From a checkpoint of a small mixture-of-experts model trained on Wikipedia.
Size: vocabulary 2210, 35.5M parameters.
Experts: 160 SwiGLU neurons an expert, 2 picks a token, a shared expert of 128 neurons.
Training: a variant of SOAP for the experts, 7985 steps.
Below are experts of layer 7 (counted from 0) of a mixture-of-experts language model. Rows are named router (the router's row for the expert), gate (a neuron's input weights, with its number), up (a neuron's input weights, with its number) and show model dimensions 0-95. Each number is 128 + 24 x the weight over its row's rms, rounded and kept within 0 to 255. Numbers have three digits each.
Before each expert's rows: a language model's description of what the expert responds to. This comes from a sample of Wikipedia text that the model never trained on.

# expert 13
Description: Pieces like an, on, ist, ect, act and con or cont at word starts, in names and taxa, as in conceptualize, Anemonidium, Maranatha.
router:119136167115143120162124149133117121147114140131131125129145115153101154114116131120114107110114153087119132131117129139102135120121086118116184114134100119155112124123088152145095153147125115110145167102130154119151159147158120139072078123099169116109176166117141157116134147147092163168
gate3:106076162149142146136129133122124127104108147121141145149127116088154138127113103113143177146121130100122126121171155134136120115170079121108132125177117168134105110131115146113148089149118121105145136145161125148149154116146108097140140098135157077140106139145084137086167127159126079100
up3:111135120111134144124118193109153105125146114085092108138100087139150155080125111120120082157097139145118151159124119132152120112128137105113110147150125172095153131124153125159135160165103098163147105136146072105145135112130115130112114101130118106116095163125150142175120091111149146142
gate4:102139148107153154105122136165147146081122122113137116121128112142091118118146133146155074046154170129117123136147139094163150095153106158167145074106129144115119121139104141127066158149128161121100105156161111144142117136147146106112125164097157087133126123137124178126146100118132120076
up4:137109145173134119147140144125076093114164098151125161120119181078109114099085142132161102124154139104125136118053104104091159140168119109116120124142142128074151107130145147137109115160124122131156137160119130131131084111182145162124078142152099133113140146123122108143161140196144126138
gate5:137123144100099137122147170111161151143044142105165120125143152092081102160155110135098158135109153126160172119110133121114126129142107181152148150135158125127119092147099137127190133115114103136134110130174144093149145107154182171145104162083107093111153144146121137156153131126146165125
up5:127128107114154121144106139113162126125129080148128155112114141176161142138107133116076128116095125162156068147176084143141169151147176114135102149098164161105139137148135110110120111179160101107142079099113118086139170109108132131147145193139150121159127147161120109120129168133120153126
gate6:134101148109127116086136142142123125136078157126126137135142082128130137083114120141127204106170123092155115091172182158124132092135131146123157122114136163169172119123123144092144124111097091118137138119088092145131145137116141105125125127137137084117138126136094166091129146102115145118
up6:135118129144142095157091136087125152145141134139133161109125096095147067128132122131140171143139150126148152132093110165145111110132102098130142114171143144139143129137159076097085087167107146122137127112122152120139099161129139133130083119166127156128138144118092173137122135134131156116
gate7:108115142133166135138139136123080125088167128118118136110120157135101137108099106142135110140114101116117133115134175094124190167127153109106128119068143108104122143117164099156151150144126135082115145135142143163183139094106134141133099156120136118134112133127157174155131108117137120145
up7:093127145147155134116151092104128116111167114106126123121098127093099137107079161117115106121129119146149139130133145133141098168146123151065110087176166131081143114142132129162134162144150133126151141146142120135099173138135105131087166120114122153144159122109092119170128131087109169092
gate8:123138159113150125098145170123104149058135172140123115121145114144148173122119107078118124130131139087122138122101138152130123128158124121121101126142124069118108100158128154100129101132105153099172162138145139196096115098144140147146118114140128115115161082153140145084143120149135150122
up8:127140089088138130110130154158121128110156137122143116106096141164131136104144150107119124118148106117131140126104128161061148124121084170141096094141104113128128124125122130081119105145097139141119148129145141159111134132081139106095164133150156123140108158141149138136171164147139158125
gate9:139142109130142164115138151168093127114118131123124162140134075140137138108086156120135125093123121125110143129116162090101119130168111131135157111102150111122147108139133158118110131161157114147098176163094182155140139114139123093130087130128149092135108114136145117125146087161091102128
up9:106114104126150157115126171184086113099144127117164129107124172103142159098111152156101140134101105078165141167164138102105150134131095115120109111116137114116106136094156104081116201081137134095110138155129157154159146138118167091143078161087119109111143123146127141133139135091124105128
gate10:107121108098125082126166145127138112155111124090114105126123097137080115156141147078127148142126148123152130144102125094116124138137100084118153103100139111127143167075107127078082154121119150106100105124141126147144125103157086101143102160118141132123130116136106113127126130130126143160
up10:111146126165119149143123134155112120092133085093110136104117123125158116161124115123126082148112100118153134168105144126114108128120141098149117142119120092123118060169100128123148123173119111178145118138157144144123144159096146124118113178148105127135112144149165118132143178133117128104
gate11:111127167135144148136147158128115114153109134109113124125156132145168116151160114128154160083154158101123139092158153159105157082114108134101144138134131123137134128087124147165116123140130180126104132133139097115174138118129148120077105082131160101107172136125147146093150143101133138188
up11:064114120125177142131111104115155081141135122130109085129138116162076123125135066156130145170135114127150143119151164128154137148126110116144088150150155115133113129180151112132143126132094127139079099087167110139120103126135120077113134164159116096185130123092157098145108126145132110108
gate12:082097131140173114162152117139122139135108130133113106078111099108117151090110128139114114161103144142109146086115135109095153106107141162168146082093140117126119131118116125104137153148113084108128152150097128173172150171101178139139129127119164105132131105151160148133160154138103135184
up12:185127080117136107135115118143097103106111110142105129142116090079151140153102167131120127144126098106076108141094134116126117139109083109180132149096182140121108097149107085133114102142142118070143118096131144116145136125123162119129133095098122085105123095142139126140091143105126141164
gate13:128116105091066136105161138128134106164123141157087107112133184195110143124120142123134102078143143110090144103119121126096108113146118126139104103130153119099110112117081142144127121128116124124179136158195107149135160137111159159148110101112148102124116164110084111127131137158158133110
up13:109138119138071150153145171095166108177151128169074131098162131097115151142098145135144103110103136145113138142121139141160131159166121156161100098081174120140135109142094123119116131144100129124139140081171138115167117157118144148110157121103119139133129118135146106157104144147170124141

# expert 29
Description: Inner pieces like ur, ud, er, ict after a first consonant, such as c-ur-ly, Q-ud-s, V-ict-orian, sur-vive.
router:128128187101149120206148125140117092117102148105135120167153113167106176081140095126113112096116158089119113083101152159056127131138127140072122138132137116148102121140121143137119135111119154131145122120158139120138142158179086136111127152132155107141149133105125135127115181160137131141
gate3:117102171098103169162149122105092116129153119092114149115137121162112131144124130102108104105161080106109154127130106094110120096156128134138118073144147102164111104111098118133117116104103123113139115118104152120140117162141135123119135132131125123148175141124123125161116131115155108105
up3:122083149115127150146108124140127132114143114122078134110140126201119177105132109116106096082120126143078155121150135098109131098143116130116117132169162153098170138165130145151109140137142118143111150119078118150137110137134108142151153149157112129133112134104080121128116100134156089142
gate4:149149114073124131108162149162147158161133164109153154142145165117159097122129095137148104093120098145162111091109123109090155127154092147137165137137096146104117138098115175138146095116132096119162132104203123134093163139121131109139099117119138110153121113099146119168147178145117096103
up4:129175101162122143151100133140096126131138119115180138159128161131123129149108118143142162120161094165138114152115183164100125113121087146081138165108092118133123142140167108139146170128137117105104112134138134100137103128124136143093125123148097138095105111104142116151129134137121142143
gate5:102114143106109122145101145129117129118143125124113176134157134176169142151067097138158143139133154142100117115111123159100143149145135155148094157142139130140112100111116139150127138135067125141089168123081159130139101176136157140182129174141143138113157127082111157149127183127130136146
up5:155139136103123114158144136126168118108148127109120139132154163131140114137126135092063176137121150122101170135135094092132167174112086186127122143120134150138134094106132087095139144109114144144134135120110116147132139150158162117164137157152110105124128147109100153175129172175136142126
gate6:132143135113113123115138138147109072134109116122137125164119118147105117136144120116118130085102063139111131100118139114137122114122143178119134148104123136157112128109088100072144155106079140108137122141126138125154148141123117153161134109115125156125122128099142103123101142169193123141
up6:136148094074072108149146152125137101124133176135067148149123125133133158124163100117133134146109123141094126136139119152155132110116130087118161115116138160149103116099107130150138105133098097136141159117148090130105123101140125073106130117163083131146140115104134147138151143080185145131
gate7:141178162084136110126102093137115141111160149107118102146110104156120132131130134091147140133115090108090110087093134122103126150142101126125115096167129176156108115147121121135132067091147107124148139149135119113120107076143094125177161111106152113148108111105079147130145141163151168160
up7:121115110147113151145140117163094114179093108149136110092129154115110115102090150143160128144159153127094158127193067107142136113140111124146141128148129092145129150129185084116151134160172109149117089170113129150128120146138135167104150154101119092120121136098152083123115167089151102121
gate8:078161117156157139097147133161138150123101111075148119172152112100147153093093134135133114136175106109081134134178127124166108154093129139107135143057137117166147163130122140177137147094139111136106122151175142129086119167102133144120134159132112155141098141117138150136080122173145134114
up8:109160138134111196178166118156180130123124104114147107118135096121147149098151156128121139104144103145084112128177138121131137116130130092147086136135164124143093101139088145120142175123134165147140133103120093144103122163136071088141156144128125161128135106138129127092083139141160136087
gate9:130129108142140123136139150117138094100113116177159098143136128130133121147144147107108147121121182108133128177134130152127103116098151128107152177165093140131100088144123096155137145126125156105120090134178123081158104150154137090125156113102151107130108096105075113128128119146110104131
up9:141124125079148093134147120117152098139122132112161124128132112144081115135136094104126119140079119111120168143148085142132141129127111130117152176096074169158125165152138139127104171094136170138117104104142136090137145106157107118176155128125120077107171132138120118104093080185100129101
gate10:115109113168109126138160122141130108120145104139125128139155106167136134148131120131171118094093149118146115150135127100123122120137172165125136140148107079174105184136133153158102151130150155114112151134127123163099120140146151117145176112119109110097143126122088138147095121135165160132
up10:075106162130131189112070114141119116130134139144115161118146117152115160154138143156134124127135085123109100140124138140104117110138142132152123102129125138141160180119131149117163113088112116135117112142123167123118141142134113113113121089171118068117149105133172145117116108131129124113
gate11:153144140100130152167148101129116112185130134105163108131128133120106147136162123141099172123115165120079076135091150107110131117157126113130141171129161119145144150129131093138173143100138168127123104106161083097123158139138093148116129155118151121132147099167096114110098130171141141154
up11:121102164098147116110126083143146087129121088162124143158165139146141108160164131116148125142137156076177194172142150161096178085097132154138120145116084159122142099110140158131093115110119132125103135089127141116141121085107112123155119094100097092100134137080095144123126139157127116147
gate12:082108144126122100171134134144165121130099131110108133158125084122142137159113138124105153106128166081133141121146138162168102124095146106154098152117063116151169113140121165136148135121142167129160140146164141098145150108117118110103120136174132129126141149121124117105106127090113132136
up12:128119152152133120114112099075147100140138123121105103153136069135108123132143104073108097128098088084136113133130134191143163142146144126153144147124157091125136097160122127114107101117110185138105136095200134133146172105135177126140167125051080114147184113116161122145103126128136124123
gate13:142156113114111140096144103186109072139122134078145138141154168134117120147101098122128110134147163092139149167130144131091122154166123152120119133139156109142146104146127096115097093101066160098117110137183104097133130117138106082123177121111132103106098166114111131148161156125121161110
up13:158131156148135149099138125136118092118138119108157125100116164127116121177132131149147097145149157134105064054164125105124147128108117141145113142134116164130084170128146146086119091126139143119108146115108139118103172108126145123130092129135109127136135114104129142113139134117119089131

# expert 22
Description: Pieces containing m, such as m, im, am, em, um, and re or com starts, as in swimming, panoramic, preliminary, pm.
router:100135164082103132194130156099115115136118157095163107136137101161114126115125097137112138092093171124136127128117170114124133108101121128108144109129145141113114159144129119113133135142119152132167122121125151154154144180147101135079140110153122116129137134131179148142131134139126150141
gate0:090095145150074094098104105127129129123150158143154149081095122149103143120126120147163129134105099117109134133152180106114108110108165117143116122136152145186119126095100097094163135107147112112136147087089141130117113138150112134082123161113134132128178118144127145110111128098094158136
up0:117108125099093152132176094093148133147152151143134111096119093146151139178169168093131142102136100119142143170104112173120162143125114182106157132176136115162153165138184134103122119078133111144096178120151099081169082166104112130128137099128113147115133142163159125096111137096134165132
gate1:128098119156106173141167136100091158122122136070147141094110115174113079125138135136120143141122126112108158111088130139100117154164139120113137116124109117144141154137087079118135105125134106150094149142145107152124128149128120136109140108136101160095140120104150146159089121079105085109
up1:159088143146108148121118144154098102153114117086134091086079166127128153080159119154130136148109160135155132167143169135104141114130132156113120170120111143106165128129171111114108139093133111130137175120115147153125151176093151109137078107130130124109142126144133117132111137106140104143
gate2:100158143137139122175121105080141155138155148076130144120165096123108112128151132107136112178167134112135130101060128176125144155140147150112163121142119137132117126131114154157058115161146134144138101120103148138084182145116139157111112106101150133100201127130159172098139094150148161152
up2:105113134113122139116141057142143142159118075118207112145150127119137154145091136140107108179113132140106120117142115159108114152168168130098137128098130132153138191141089137185161159097126134108096181129135096173102152140114119152089102132117107133100107127141131136144106096113146152160
gate3:131140141155136126129122092129156114160118149118104118131112113121097111140132156123109096139156169148163149117107127144125096165120102127143113161158129173101188120148089160094099109114118145064177129155100121157134142159146167167129141128081112104119162083101145130125117136104146116113
up3:111118165136115132125188157135143110129156120107104148152075087115116116135106089138098132133177099109166099129099078129142130147133148106137149148116152129072131093173146172147148104120158089159133169094126106140114144123173139121111103120168163152137131131136130141157154107164152119138
gate4:122119116075127117169155126138105140115112133103149152176137125134168093153138166111088156075129115112120105134066123134127095073112136125144114114137079186155107113171115137109124105095126108106116119115139113155128171165108142102094079125142116162143124095119126128099134096124110133150
up4:133130127165111138106115150149105113091185147160085112103098156088120149131139106153132150109151142077118123140136104091126080153125148138145127163127176093142099157152133114111141118162118126177128173140104139109134169110126105171150161142145142093153133118123172092139174142143131126109
gate5:102172174122128144081146168111098125155152151103160146129137124186151085135171132123154162133130150117133087138123126129130106117140143153090114156118146111117134122159114128108121144125116108110089111178119122139133149166141127102131157141110171118158138143136117138163124130144143121121
up5:137140155171081126118125107111130144171122112140154110119128084151123092142134129104162128146144165142196104085111161141098130157117115100111173103142148152128135108149134127128063139112127115137069114146120176114152114160132159122107151140065139101104122119102101137188162143136144139132
gate6:089076104112179175112122114130095121171129133102133127142142101087130131096086134157132154120100141117146130147102143151119151093148108127098167146057143128129171114175164089164140159158156131163112149084119127137116099131120174161143140165075121135130118140115120155143127115138132140117
up6:160162142148124099155129098116073178171147137138112134121067147145090130153202123136151126111141144123083116155140108094146111168123126166105129105156092131095107113061075125110166147124112130111140142153155117136141164083141135138103116107128142114140111104123138121111091175122146105128
gate7:120150125133134141116128132129151153128094092150124156157134120096116130159109107147101091115073115118128153182186136121124127120134152136132105093120105091135094117151134170129096101101129138144132112124144111128129116107081111156078118097173108092114172129101155151125120148147121115115
up7:166137125108104118147153119148093168168124110160090152119135137110126154187136110119151099136133121170112120121135107124121129159131120120149146125114113110114078099131132198090147126111086134149129126133218117140087105115162131164104132146122133136141123099119130164134099078172144119138
gate8:104140123154129081126177138114155143149111112121118113140094106118138129079123165101161156133078131141133111115104138102121116072115148115151133163119126100155133132122127117126113120151152144161151141132116120148092126126150163197095125113118122153083127103175141107116080119152169091119
up8:140147127149133101113097132115159118128134093118180124131115086119151157109141097149136134112084160135162136103142160097145126121114135110134139135161122134155130127104151114113177106141157156128142158152110111068096127112151175153101097105073124140161148142140147120165139144126096100136
gate9:159099109116125119150099119144136118114098130113125164138145121134090104146106127105124134136141107171147088151153156178107158091130166112135113092122116138122107141146158106131193161111156146128135145161152131084137138109113126093120105124096116110134167145172143069115114123105122103144
up9:118145081151100108102122101177136120138145139161145120170167157112125122137144139138100127136111129091111135115120155171088151162167123085133165166116139149146112136115139130102161125162183147121108090102101128171130134100137115080104144116145146137093119158171144097144101105147114113172
gate10:141138150113106146107126084138124133121134108160141123122147123134148118134105130133122149128140207097118100140135141107105135116119123159141121126141180154144104111129144159159106137094117108187093082148083156135131102157088091161127124117133146146163123107128127132174134140131117201070
up10:121141080119137137142121152131166139143096130134117145141123125127162128138158151091155096124151056131159096110166166156131129114134151126144124088136111132132120158161105104128149117127111166105134135114158130145111151089126162128115146173157067123154126162156103156096147125162093122169

# expert 30
Description: Table cell pipes, list-item hyphens, colons, semicolons and slashes in Wikipedia tables, taxonomy boxes and infobox lists.
router:130126129140106082142133177126108068117105140107135101172132139163121138094108133157098129126145141093132042109136137144132129129142105145129128121120119119130118134138122146160117153163099111139124129097118154171123123135126124119118112124087145114122144134163111117112075163091125115175
gate3:098106074161106133140177157130156120142169123112152108123096146153125091175073157176118128144111116112138159154155147131146125066122140183119170131097125121132118117113100094154116138136112129129147123129096136149162148132148109141143133113152162123131098118112100177143117133136056121128
up3:142089121136099129130128141172161113087152138129161131138089126112110104161087125108120109118093128121109168151130127135145116107145139139155136115110096133180124097106117152161125139119098107098115153133105142127129124118129144147100115148161175157100104116135064152116113131160143121093
gate4:133156106165117102177128146126138132146107130112129142129139068132126103159124145128075175074120141158131086156149115124142107086128122111131141143100124143118194127108104129123147144112122136139132161173127115129115119128101133113125093130094151160099113146083144148102142155162118111106
up4:125114145144109102160124139117120113142142130107144144136181097109136087142124138114102121089114124135120093113133135123141140136097107116188145129127128175130184142076137161121108134109102158129161158130130155145131111107127132126113094076107195163133121160109118152151115140144121087140
gate5:109097111122117083103074146118152129147109152154155149118161116143142123115136119101110149140120156155179158107102150102158154106126107134098100105183109107140158125131114125088131130143157131104103111139153145127126122169118117126157109097135125124142108136125171117148116118110128102154
up5:112129097105127107097120122120174124105142125139111138126105102097107132100128125133151168104125148150114127076138075147130101156144105154138142144126138105155114095124109128120086150124135148135143119145121106120158103090160182147131133183096150086097130151165147123157150084155113170101
gate6:186167176117087121128181143160106095096103117140147136091148115062135097115118134158170121102159116116168111147085096096144100139130147129087134110102103194143134098078116154102102112115152110133149119144164133156131132124117101137142105154138173156130106135177179095116104144131095127117
up6:094159098102144135118105116109156135135147143159076106116097099153138135113146078122092154146137145074114147133122179127120106124123136130111082163158179145116147109138131114122134074139129160106104171141124108126139152091112113116111117110106116101101128090125088183094159105103181111118
gate7:108126138114117094158113098113123127155145091159125112174103152110109127127109115126127108145091153169085142149124101120126128140140074133136120146103135130094096130130116107140126154108117137123124108117138172140118123162104140124133118091104129149110138153173134112108103103129191136148
up7:108125134107115124144166109153147104140133138111114082151113090097108082137160138126090111097114105150143124130118132157136127184118130102124107145127140112127144106097098126094140107133121114092141133159121148090101128106151126154179082110126140072115132171153109087158134150132167095125
gate8:092118111080125134120112140162131110117149118153103141147148125110161097125157138111133141118138159124128165110118086075153147160154118125123104140106146123117140147163143128160126125134148120125150092100115127178120144120152131128085126175158122085110113127124117152111085132143129101107
up8:147101129104136127141151147113129115143146161142106098120146120098132072096182141091133118161146187108144167095118165172160157146148110098136118138106137140134124126146143138160131141109141104145143136094142125158124131100171135141140114111186166117142119116085114103102139137109157124129
gate9:097114131175126142140135147083097144120127091091120142123143121138113125142124154130130096124125120104109077067110130173121115132159171145116132128121108102144131090097184121111105143112180129137137121163150113133110139132136126165135174123104154095169122151130125127161105115101125092141
up9:091175142082118147103126148096178127127115137116121160136121134151148173151154105134156157133121106132126103125115152160114084130113129122161169101103122166144121132143125124124138118132122086105122124160144147140110154163091159128083122112172099106133119154110136157133136138158134118114
gate10:137112134127090150120142097152138154117130150138130088171164102120127129102110139131110102122145141141121116062116120119155141154131130130157124094136094126124118183162140171151139160105118137144164158113097146141132112106125133126085144111147163095058077129101105106104150087135086170135
up10:132151159116086136079144107151137150095107150125151137138114072124160090133152175123111087094142109173153103081125122123115099111147102143190147102111128135110109127131170176158138120126133123121134119116108161120135129125111136106081142124139163121123070084070117112108117105113088133124
gate11:127125147148155122144118122097138098167110173126147106152198117130134183127131123104201134115150131118114127086081125146158161094126112116110138105184145134105122151141124155115152141123127106123098162113152125103144111138110129156137157145133162110175125154124121124118089124140125169135
up11:168138121114115125102117109137155152132144142121143132107142120132119155125117140139155139120137164064106124094139169116152092086140135098104102156143134089122137109143110121081169118119124117130161137110105132118183111135145155149132153165101087071159143101185151141109131149127142109130
gate12:137146077130131110118119136154142103123113064148118128161120137121131168145163169104165160093093152133144114143123121054101122143133146135174160136116071139141139119106154119143141085136142147103133125141150131123151156063151113153109081125134127150117111152120089133134161134138137150142
up12:238144048136120171123170086179142087101124082124108117147118141126115175138110168092137151086104136133122162126092138089128155137140129125116093135142101130139162101086140109134096098107135163119125116114133096096141143118126101116136147115124105146153095134099127139086092151145142134116
gate13:075144131146120154122096105108152125142103134124134075130145091188105115130159113135134168130158070117120128122156141139125136129094129170138119128139155130145154179113133115066132119188147126106110187136132155104130143136126134129091109106099118131085150107153108104158147122167122113131
up13:143134137114096147111119107134118126141163105148140079145137107119100134126184129147139145153126158122144145108174157139126138156113137137147134096132147119134100145114170183080076107149131114152112144156129188155106162126133123133128142105110120150098150136140049106131159091206140154155

# expert 21
Description: Line breaks, sentence-final periods, paragraph breaks, closing parentheses, table-row ends and == heading marks, often ending list items in infoboxes.
router:175098133140158128154159126151090075145076173134132106134142075122127149107173145119113109113107132145119147148172128142092121095099098171080165123172112140103163133151085125136128138128118128079159129093122125139148149159147104117131116111135128094164181155125158176139095157122104176136
gate0:102137133144132141109125135145102124162140069124115172163181175116142107124095108136144102140098139110171154102120117148135129113140157102133129106152163139116120134176114124141111089112119126070125128140119167143149164090145120102125174096194127151142107108167099154146122145181181106157
up0:114123108118082122120130092121173110148135140153108120115100145159102105148109131097127112126085120147114150168127154134147147137122109162115106162125165112139123154127158121115153112150131060095131147141148191113099138076097120161158155105117157139165133085144065142116131159098117130127
gate1:098155169181120128118152120125101129148125129147170173136125097106140152128152118158153070073102108140120141140151141094140122182132128115162131090169147169136132108106113141146098152158090142140188124160101127158098132125153125146128104114127126124140145124176109117144120100139139129130
up1:131125113120151107153136141147166159089116125143066118105131144140138154145110136077108138172130168125155138135119129145092122072127146162098128186075120123145134153152119174100150105132139102142123118118150146106112120093105185114112090157139151112117091146098164131115137128098151127135
gate2:160138126136085151132172086169102118111137135157077120116134121127077153102133118140145139108134090125157121098130119111151171135135180126104099177156133163164104109145137120123125115109111126163114126139118154137115119132070085154104133121138100121124141091121177156102167136134089122115
up2:181118103150156111113166094170150097124132131119089111135132114162112144101151090114163109146135106136121103093115096144109179142138157120150122134143133147174101099109135099137107136106143110155118078101153140108116135110105114136111148106150121146136133100084177142128162117099101143168
gate3:117139108130134098131135163140124140151138141110118124107096164112137129131147124164147146139106139137119130125092140085125129146105110152108115144120132152161127121124106101140097188137151093092138132117151111149139089133124128129127136100121146104148151088127140171108103093150095128094
up3:122087096155152106143102166148122111120100110141138123129109155105145100149156104155158142147091098120102108108084116112091109106113094115108143123135145148117121158113083115143158170170149150093144125102145105154119088146137102123096133082085095110131146129124139172108117093140101186134
gate4:145142126139129123127118136147105123132146140085113107161144107127122120148182123133135130114123129102108137067199130113107133084107131094165150102138174156117155156118110103135175099052119139187109147113128149122117126150141135108124170105123131154110123100157138131124113124163087164124
up4:100153131140211151116159135123119122108179131119087103129116108123152130112141134184154079147104166095108147125133135091149133140144135124158145158129122148124162126153149137153122108092118156178171112132157097112124132137134110113122177115158121180125136093120116104133130102132116128134
gate5:144125124131145136148137100098160112131105127091095106110097093128141119135143134103099138134142140137141128147106108093114112141184153133139137128104133122091133155147138174107148112109137158135131134125118082151083137145130144118109112130069173154098138118163147143171124114132109119130
up5:104139130146172118164109104078169161122139128168086104134088147166113137098103138119134134112153144145135147146109092114121119126145136112125128151093086174104098158142094147113134143116142134169131168118130126105111174132158113153156142177167141168092124161157177185147183157125100119095
gate6:101151152099103147168161076138119119125137130144107098148136119109091109101127148147177120107148110123114098132184080171158120098113136137147109162126113157156093133147132134123112084127092137102100125162148100131156097152163124124152158129130126098126112156129159106140144088134145111111
up6:114150125101108124165152122178129118142163127108105121130114122145100139112115145169113120092125087139148152139143142182150093095124126125118120123119109175129116177175129133109152112107130152156133113150128153167141111122119148100129148115113118092126088134110156101116189087086112125115
gate7:156107131103121148135112158085130133144136113145157102148104076083143150092159162064106116084122154098122110097131109117109103136138123139167160097111116124117115133090101119127116090155134089141165126150135083133109117117157114101089119096129203130135160154119136070160124121123128134127
up7:143107135088141165157110150122113086128152079151155107177138103139129143148112161064121090114112132109131179109046146126118128098110108146119091191124109142121181139105151139153107161142097144157143125120110114149106146099138137136141145141105132140135090167157134115128119089133110138152
gate8:134064145132051130137102094106139140152128149103105114123142109096128124124125128151124059103153127197094104139131179145136118115129135110111116152097154163137143128125091132118141121150125131122150137105134157139117171129142132144125112100155135154152116108129114192119142089076131085114
up8:074220130127157108104129137141116144137162117118134147130116170143156128123149152116147194142100120089171165133110094129130114100143143150125128110144125082122109104163154143134141121110141147141106127125128120122133113128081118092114130175123119099128098120100172092097125169160092165136
gate9:133126144124113122119113116129151176103140101120138135180100151106100089122136140137092153104104158164128136134135097137092128134116131159142083111124144166127093157114169118114103157121119130137136112107132130165116118130139117125133145102158121143132135109081149153075158171091168130109
up9:126117132131108101090138118103122115102116161113163091137123153125117119107114123116132121164111123142156095105172121093106149147130173097090150116153126115126123145132175091142075098128144129147195104140108168179107123113114129107073120134163101091056146090130116117104132120155160117114
gate10:114153109118063093129116162155192174108121137122093137103123109153136131115121128162127113134130138139131109118119103079108146108163142126129110128136155118140162045125125134144128103157130096100123135140129096134106138108182133157111160124122158146178103128132168135112140094086103168147
up10:152119134124156116126146125116103103172146100153180111141121140091148131149120171109128131142096101120171113135134143148138097137084143160136167116134128139142109197147118095113137126113093152148135122130105162122104131148061128112134155131141113062093108122115076135134105144169132117117

# expert 9
Description: Final vowel pieces of proper names and foreign words, such as a, o, ia, er, ra, ina, often before a comma, line break or table bar.
router:134088155108138086114127141161095109133067138109136116141136090149139145093153085096151113095111169091094126124126126127110114141124120143143154124094135108138127148131134139172099107132138102147143138136110208120147161147126086121111107107132135099140105121176154113128120174106107181134
gate3:192136131099128120136112143141091140105139113151148158155135099164106127145147117114130113131094098113097182152094140128125123080117105141152110131135163153134163149151158106137117114132176144119092153131141163115118153064110100145109133150111160119106082171128082147148122111135116110136
up3:119128142125140142141089148129108134096131125122105117081087124119113159115105092149139139117112116132174093146147128076150105120147086157140065153111123075140127119162106166118134143119099115117144116111139124166150084204134133121097114083142128128120136123144153099124134143148113151110
gate4:114129106127113108104119121125110139120100135088121147086089130122140102114137118135166171110102162091136106100107100145129148109105131117099129102151137126157130146126122122055085128142142148167120133141112134127105110085121179147151146159117150093103108158117156167132157130166116128148
up4:126168163112150154124166150099163119155149095138150101164164101120088152127151137144122160135173112163110164131128167142145130139070138111152071121134122112112127099158156112175141103134145121098126089110143128172099180160145162159106101126092110118101137128138105129138124146065107110138
gate5:120115115158101135135083155138097162123128126155130104137143102180157113149126163172161135159103166116130101094126074092096114126128137069148148106169137123143116086085097159160121098133120133155155120159125157147116112134113125129130092116111113125072133120136118122132121144142108114104
up5:129130124115148154160120157137087139105131118157137122116110162162123133119109167168116150131127118093099118128153120150143098175148135132137125088110149105148141124101147116104117147121105160135172142137084127166104143103121161059157095110133129093143095137090150127105125129079147162106
gate6:104145130099142090136120136191127117148146128130182105116136118155112142137125146162168106145076098139155155121138160157120125072138118142112101149120133144167123073153150183094107179125105104161121097127132114137155123115127098111132108162152160112107114146120135113099137160143157117120
up6:101104133105174129164122123129123142138106153142101107100094113138121149123100124156118114152146141111094122107134151120154119164116123165116137113120180114097128093172105110120142143178137146114155135120084122088111151123099167146141110165152120158070131134161136132121118147109132125140
gate7:116139106138159108120148132141118096163100180104102150132153167110130124125115133134120153124099127142129115118128164133144140131141171137089157134131089128124123130151099158123159146091161138159095122128106148121118127124109087122122134110111134154160091145066156092140181135153162163112
up7:142120138140112120138115142114137133132099098121111133136127122092110142127152149119135142141129133090062170129088136158129129134075116145150107137167124108154078175137148104146117117122113109179152152089100151139082105124134150158168143105113106133157143067070120137113171125159139151165
gate8:142111130120113086126124046173102083092116184140117129159125127128162084140086139131121138097140124130087087136121158098074122096169083131150168110143142153168103114127131150143107106140104155137122162143123121128129115104149117101125141139108137166115112149147140103143111151092107134133
up8:097119123104180121137145129095131101140136104135094096131144100138177130149154117125105110117111137146178104141086104113071068118129110149111101099119131105084114192181104129117108168110177110128128098124148139158131130114080149165120121109128143135089105123131129146145136115114136111137
gate9:112121097145139143091170186153112149132132129163120104135066154150154163102160123099129112135117137143133128134125151165095112162113092158164151151107134153124129149105124130143139110144118159107114145154131118152149116153110139118103090086128111119141139144140120120151133108172136135117
up9:114139171162107151118093124145161125130123110134120136103124144145124135180104066161140124115158096111169121132135107164108122148129109132132110100124100128127150079108140107106172157103123104135143135146152154135127132126131123142112125131132171152170132158125142086133153104101151092127
gate10:104144127099133117074097130152124086109117101132079157105103097097083145094125120096106121139085148128080135094137112115117143163151123132154122127102155113137146113108112127115115146119131153142158119179064116166139129115112112143107110119151134133169098110148118092088095150106129159132
up10:147131122130131223168126119119140121130103151169118104147119130160134093145097130132089150117126144138137123169137134117151143106142158121085176115090096182091082103085128129113126122128122107115154133108061115133115129135181102106156185092168128119142103135177137104124108123124104164137
gate11:139105098112094121104089130130118129168125122133158092129110134160126141137108183151153140092103126101144145146109113090078111096118138095151112092142108119126129115183131128138106127103132076124143117090144141117122127117138074136173121079146146185106128155136148110162094133117147111133
up11:133133127139104063120138117123140168132125169140152144140135115161134117140165129185154146152106149141146146119083150137118135107132127119169113133164121117161105142150154119146116124116108104115082113147095147145146163136089086116143126101126139115162074096114156120112151147128120155145
gate12:119143137156105166086086085164128104133145115105164178148123117174141077130135149079082153160132140152110090089153137111125130099109137134134127136100133143122136143135122093141145147157147145117124149107093111135156115108126163125151142069128105137147100090138097137125131096137112151087
up12:118141130134151180097094141128091125073123153106109113121150114121099130128121116114130096168145113114128136115147130114138103124141144149096171153117166126104115106104148117136101131104117121144127119066121151099149130126160147134094150084113089142133158159116100109138105126118150174146
gate13:124121094118151151129122126114149118089153159132073140136117133152168112155139129122140159135120162068113103142075128146104115131149131145132145128095124133116112142133141133108099134115127131114146150128110129095107129121153127147119124134176127167177165098101123101137096127107128145115
up13:117108137181094116135113128122174144151116090080108124155131146115164103109143130173110145149104125100111133152106131156137124171174155097103132070155142130126145166164126076164109096129117127079133113140056133092110132127199176099132134105109124139136172143141177129141121110086113135132